config = dict(
    n_layer=8,
    d_model=192,
    n_experts=256,
    experts_per_token=8,
    d_expert=32,
    d_shared_expert=64,
    activation='gelu',
    moe_layers=[1, 2, 3, 4, 5, 6, 7],
    router_score='sigmoid',
    normalize_top_k=True,
    routed_scale=2.83,
    balance_loss=0.00229,
    balance_bias=False,
    init_std_router=0.0107,
    lr_router=0.00115,
    n_head=3,
    n_kv_head=3,
    head_dim=64,
    vocab_size=4096,
    norm='layernorm',
    norm_place='pre',
    norm_eps=1e-05,
    positions='learned',
    qk_norm=False,
    attn_scale=0.125,
    tie_embeddings=True,
    parallel_block=False,
    init='normal',
    init_std_qkv=0.0286,
    init_std_o=0.00714,
    init_std_up=0.0286,
    init_std_down=0.00391,
    optimizer='adamw',
    lr=0.00202,
    beta1=0.9,
    beta2=0.95,
    weight_decay=0.0,
    lr_head=0.0111,
    warmup_steps=309,
    schedule='wsd',
    decay_fraction=0.576,
    decay_shape='pow',
    final_lr_fraction=0.0,
    batch_tokens=65536,
    seq_len=1024,
    doc_mask=False,
    train_tokens=459200000,
    steps=7007,
    dataset='wikipedia_en',
)
Below are experts of layer 4 (counted from 0) of a mixture-of-experts language model. Rows are named router (the router's row for the expert) and show model dimensions 0-95. Each number is 128 + 32 x the weight over its row's rms, rounded and kept within 0 to 255. Numbers have three digits each.
After each expert's rows: a language model's description of what the expert responds to; "comes before" lists some tokens at least twice as common just after its tokens as in all text. This comes from a sample of Wikipedia text that the model never trained on. Tokens count by the router's weight.

# expert 29
router:187071155089143176095127111106086089163094146127126135143144099156116211096129171122135112178185103100150098068110107159034155117191145110105122112128165168107134108117126180102132099126136117173139052088160084105153111151112175182102108115152120208194114205164082104130131127163104141129
What it handles: Common prepositions and conjunctions. Function words joining phrases in running prose, such as and, of, in, to, with, during, usually before the or a.
comes before: " the", " a", " his", " its", " an", " their"

# expert 38
router:162090115111144165112101107102112116140103160126105167140172123169128164103185137135120110121124156106126134146123106119054180107143149128071143126125154077091143135162129106162068125097151138153145145030147100123092102141096086135098108137158074131150170174141059119080131113121110148135
What it handles: Table cell separators. Pipe separators and markdown divider rows in tables, plus semicolons and slashes separating entries in stat lists and filmographies.
comes before: " ", "\n", " —", " P", " A", " W"

# expert 50
router:155084155073102132110140084116089081117100155068113135116149173169083199116106115109162103171126097121171100063134101124102149116130173079141130109184139142104127150147059172089133129083111099147144135099153084117138182130129186084155141143144135156152100156103138125090147105118101072136
What it handles: Verbs and function words. Verbs, prepositions, articles and possessives in narrative about people's actions, such as finishing, took, joined, to, with, his, the.
comes before: " the", " a", " to", " his", " her", " him"

# expert 28
router:146078139104129141114163101090070128140109132037123128144137089182110150122172149151067083112109107083109088128135124114026192134126086081109125104105115060068147184119099123144119106112154122138208130055209114130099123110136084089087158088187109149176085125120103123134126129143119158067
What it handles: End, Hall and years. The word End in titles and West End, words like Hall, half, Award, May, plus year digits and line breaks in tables.
comes before: "-", "1", "2", "9", "8", "7"

# expert 39
router:150117169061123117094145080112058125135145115076139174091175138154125182125167147121098074119134130078144112144059110161032200094120132121128192126140129102109138101157127139162114129137138135176148157041156095167143163155105092117110157139155108147147077156138115113118127114100085135156
What it handles: Table cell separators. Pipe separators between table cells, especially after dates, names or the · in minor-planet discovery tables, also semicolons.
comes before: " ", "\n", " —", " MPC", " ·", " +"

# expert 54
router:164095176092114138121169119093082135140083135046106124136133139161107161124181152148095072147113123090158098112124139118018179133129095085128132076134171066071129154133120121130117087111160133147216117077198126139110121131118104112092164096166108133140054137106122119130104142139091134218
What it handles: Digits and pro-prefixes. Year and score digits in tables and results, plus word starts like pro, intro, syn, e.g. "18-7-7", "pro-government", "Bovine Pro-ducts".
comes before: " |", "|", "-", "4", "6", "7"

# expert 10
router:144101163107093141085100111077094146150162056039147167131129121144095140094145116091072113146117099018124142136064104157057154067125157094119123119122156114081127157168068103146109130059154185127202060112151131142120157119155155090144160085227124142142088132157095110155157133120153087138
What it handles: Biographical dates, measurements. Birth and death lines and body measurements in infoboxes and tables, e.g. born, age after a birth date, ft, kg, digits.
comes before: "0", "9", "1", "2", " ", "8"

# expert 56
router:146149130157101156106153151085106082138152157123117132138106096143141173096169126119145088178089086063164127087136097129094146142099164087137098128127175079043108134133085158145140058145101125153178160110162109141127101105073117103110112103164112171180100113131119112138159086076102117132
What it handles: Apostrophes, motion prepositions. Apostrophes in possessives and contractions (Women's, couldn't), to, over, through, under, along, and middle pieces like Rena-iss-ance, Reconna-iss-ance.
comes before: "s", " the", "t", "ipp", "ind", "a"

# expert 40
router:167098136070112127075112142067131107150187110094095157085155079092125183138181148113106121109155094089131080125138183140085146112210150102101163106163158114063106122143095115081103103124128160136194133102165124138149154138129172048093127137159156214139139164165111084098129109081091118135
What it handles: New, ordinals, date digits. The piece ew in New or new, ordinal endings like th, irst, enth, and digits inside dates and years such as 1855, 1777.
comes before: "0", ",", "6", "–", "5", "8"

# expert 63
router:110121187093113140111151098095085091117110143086117140114196126157110162107120142133144088151162138114166118104130121122117128084167132135120078088167099116137126102138111170124155151080099101115176120083170055169145148154187150119157133122139150143134132180138130080049174088117159123120
What it handles: Reporting and linking words. Function words around speech and reasoning, like as, that, because, said, thought, and commas after said or However.
comes before: " the", " that", " a", " he", " \"", " it"

# expert 62
router:160124107144114134089155107060095111113128105063124147085119146137138148136140168130092123124110078072160122088131155151069215109165122080177137087109135102058175150126095151107130100123176153169255105079142135074129174100061169114108108104182123185099110124178129088113116109123119125116
What it handles: Digits in years, dates. Single digits inside years, dates and numbers after other digits, such as 1644, 1938, 2022, and the word century.
comes before: "9", "0", "8", "7", "6", "5"

# expert 4
router:136081174099123151056136090074080116133086120058144148129131114159105161129143143158109069141131113069131089125138146113012181111128092074126155121145150068063132164104101083107110112099132143142211103093200107139115135119135079102058157104185124137148079130117112114141107118126121161176
What it handles: Digits, spaces, word starts. Digits and spaces in tables, scores and coordinates, plus name or word starts after headings, e.g. Posner, Rebellion, ridges.
comes before: "2", "1", "0", "9", "3", "8"

# expert 27
router:134114115109113119103116105130101143134138157122117131124137152182094190133173156151092120146107113104123105107110135158045193146156146089086137147116123083117140090144107148129124149147142101191229103038136094113151150142128177063112124099176147132117124119142113084116104150129141161121
What it handles: Digits inside long numbers. Individual digits in the middle or end of multi-digit figures such as money amounts, coordinates, populations and times in tables, plus million.
comes before: " |", "0", "%", ".", "5", "6"

# expert 49
router:139124132087121098110150131109115060149090097149133174147078129129073134074150147104069048136168114137133122132048161134080172141152190091123134146155140076080150183131133165120152094184129138148154079063169106112162140132122111035112085133170151173100119208189057096104102147130148118126
What it handles: Infobox and table delimiters. Colons, pipes, dashes and line breaks in infoboxes, taxoboxes and tables, e.g. Genres:, Suborder:, MPC · JPL, row-starting |.
comes before: " ", ":", "-", " ·", " P", "=="

# expert 36
router:139158101114106145108122129159126137146073095103163145112124102161110146096107187121094136188117127100125093094141102149039145162081167101158178130148138065116121163178068144097098110060181099166201145050165091107092150101129123128102116154167102142138123158164112167089157110079131051116
What it handles: Academic and political careers. Words for law, universities, professors and parties, and separators in biography or election tables, e.g. profess-or, School of Law, Democratic.
comes before: "1", "2", " of", "3", "or", " University"

# expert 22
router:128067117113142103092143111118106078153089108131152154115135142145151143105124122098121109172078135098117115120089176144090134087129198126129142150136152129148103176155090134113088126117150132141221107099195083118150101146113187058080092143141146111172082107134064077105169065099076131162
What it handles: Consonant word onsets. Word-initial consonant pieces like cl, j, l, st, gr after a space or prefix, plus spaces before numbers in population or election tables.
comes before: "1", "2", "9", " -", "3", "8"

# expert 19
router:126131148115071095119162097137074134132148084037150125128146123143135148119073157124130084173150195137119110109079132123092185139118128000165122141127161100125133137141096120135185138125127169140168101119174077083103186104125147114120111149153078118117132129172155147138141130186087131153
What it handles: Institutional noun endings. Endings and nouns for government, politics and institutions, e.g. constituency, prince, prefecture, mission, and the words School, state, government, House.
comes before: " of", ",", ".", " in", " and", " for"

# expert 0
router:142104101106122165099148124111144115123140167095134137135089141146029108081094146104046054148117089113108109097131086161065163114110212124077178102085158063131095124167117126090153134093157103167183067037146103150143138146159177070141121137199116124121113147164083162150133120115130101131
What it handles: Infobox field punctuation. Colons, dashes, line breaks and digits in infobox-style lists of sports careers and biographies, e.g. "Stance:", "1984–1996:", "- 1982".
comes before: " ", ":", "2", "0", "-", "1"

# expert 1
router:119070135113146117132106127082057110137122168099167151165106125172100130128120170111114113130107078122152064100077080152056136172119172110068149130092126127106123104094131075107177134146087152184205133048142081153113139158109169075117135092173159177115130153147125107140122116145146134140
What it handles: Digits in numeric data. Single digits inside decimals and numbers in coordinates, sports statistics tables and race times, e.g. 40.7, 19.6, 3:38.66.
comes before: " |", "0", "%", "°", "′", "5"

# expert 21
router:135135145071081113089133116106126057157190119102133221112054143149085129088142120099134122144088125088166149109111114156088155133133138136138119117116112090095112119141119149159146117169156140106171057025166042101126073090137164063138126124155127125204097158141121143125157128135155144137
What it handles: Hyphens and list dashes. Line-initial list dashes in infobox-style lists (History, First air date), table pipes at line start, and hyphens inside compounds like three-dimensional.
comes before: " ", " Born", " List", " •", " L", " C"

# expert 7
router:186105136091141131119140121098100103169147116069176167107140114170142165110139137118074120166090120043147133108153098125074175131164134121143145135195170109068110190127159127109110084119152134169175087068147125169114177153067113081124113121193105149129117141132108080125091135105140109136
What it handles: Periods in text. Period tokens, both sentence-final and inside abbreviations, decimals, URLs and list numbers, e.g. U.S., c. 1890, www., 1.80.
comes before: "\n", " The", " In", "S", " It", " He"

# expert 57
router:147114107109106117097138091067089121130116164058101152070097100174112167143178192147108123131115112100116120071142176163025205118177130087157124098123166114046165130125106160086166120157158170167214121064144138091154162108112138105122104092195128149117083129165125101163119127108130113140
What it handles: Digits in codes and years. Single digits within years, ISBNs, gene IDs, archive timestamps and census figures, e.g. the last digit of 2004 or 1960.
comes before: " |", "–", ")", "6", "5", "7"

# expert 32
router:149112116088107109105135105120102098188107120120070153074109097224117184090120115125132132116101094046126126109120180152025138079121115102131118138141097144078111137140063154075110065117120159166160108043144110103148144159156159147119096115156075176148120180153082147110105151138131145130
What it handles: Commas and conjunctions. Commas, and, or, ampersands and semicolons that join clauses or list items in prose, such as New York and worked.
comes before: " and", " the", " which", " but", " a", " he"

# expert 12
router:124165092134160143119120123121105110136097117082139149145141089165073143125138156130136094149119138072168087112141140124019138125159125131141110134143153088098161108135080106152076109102168106144248124032143096150118102129157132101131130126150159140137119123147056094107159115136095124154
What it handles: Space before numbers. Bare space tokens in tables and prose, usually before a number such as a year, vote count or time, e.g. "July 1965", "| 0 |".
comes before: "1", "2", "3", "4", "5", "6"

# expert 30
router:180152170102144107125133088093060110141144120094100136151133107137149222109168187154094095141115076051181057119119100137097155159157087095123143092141140100119118109148119086138101128111164103154164103106171112110124170128129147163167102105157137130111122120189077138101175147143085136113
What it handles: Word-ending suffix pieces. Final pieces of words after a consonant start, such as ow, ion, ure, or, ory, ation, e.g. wind-ow, I-ow-a, consolid-ation.
comes before: ",", " of", " and", ":", " in", " to"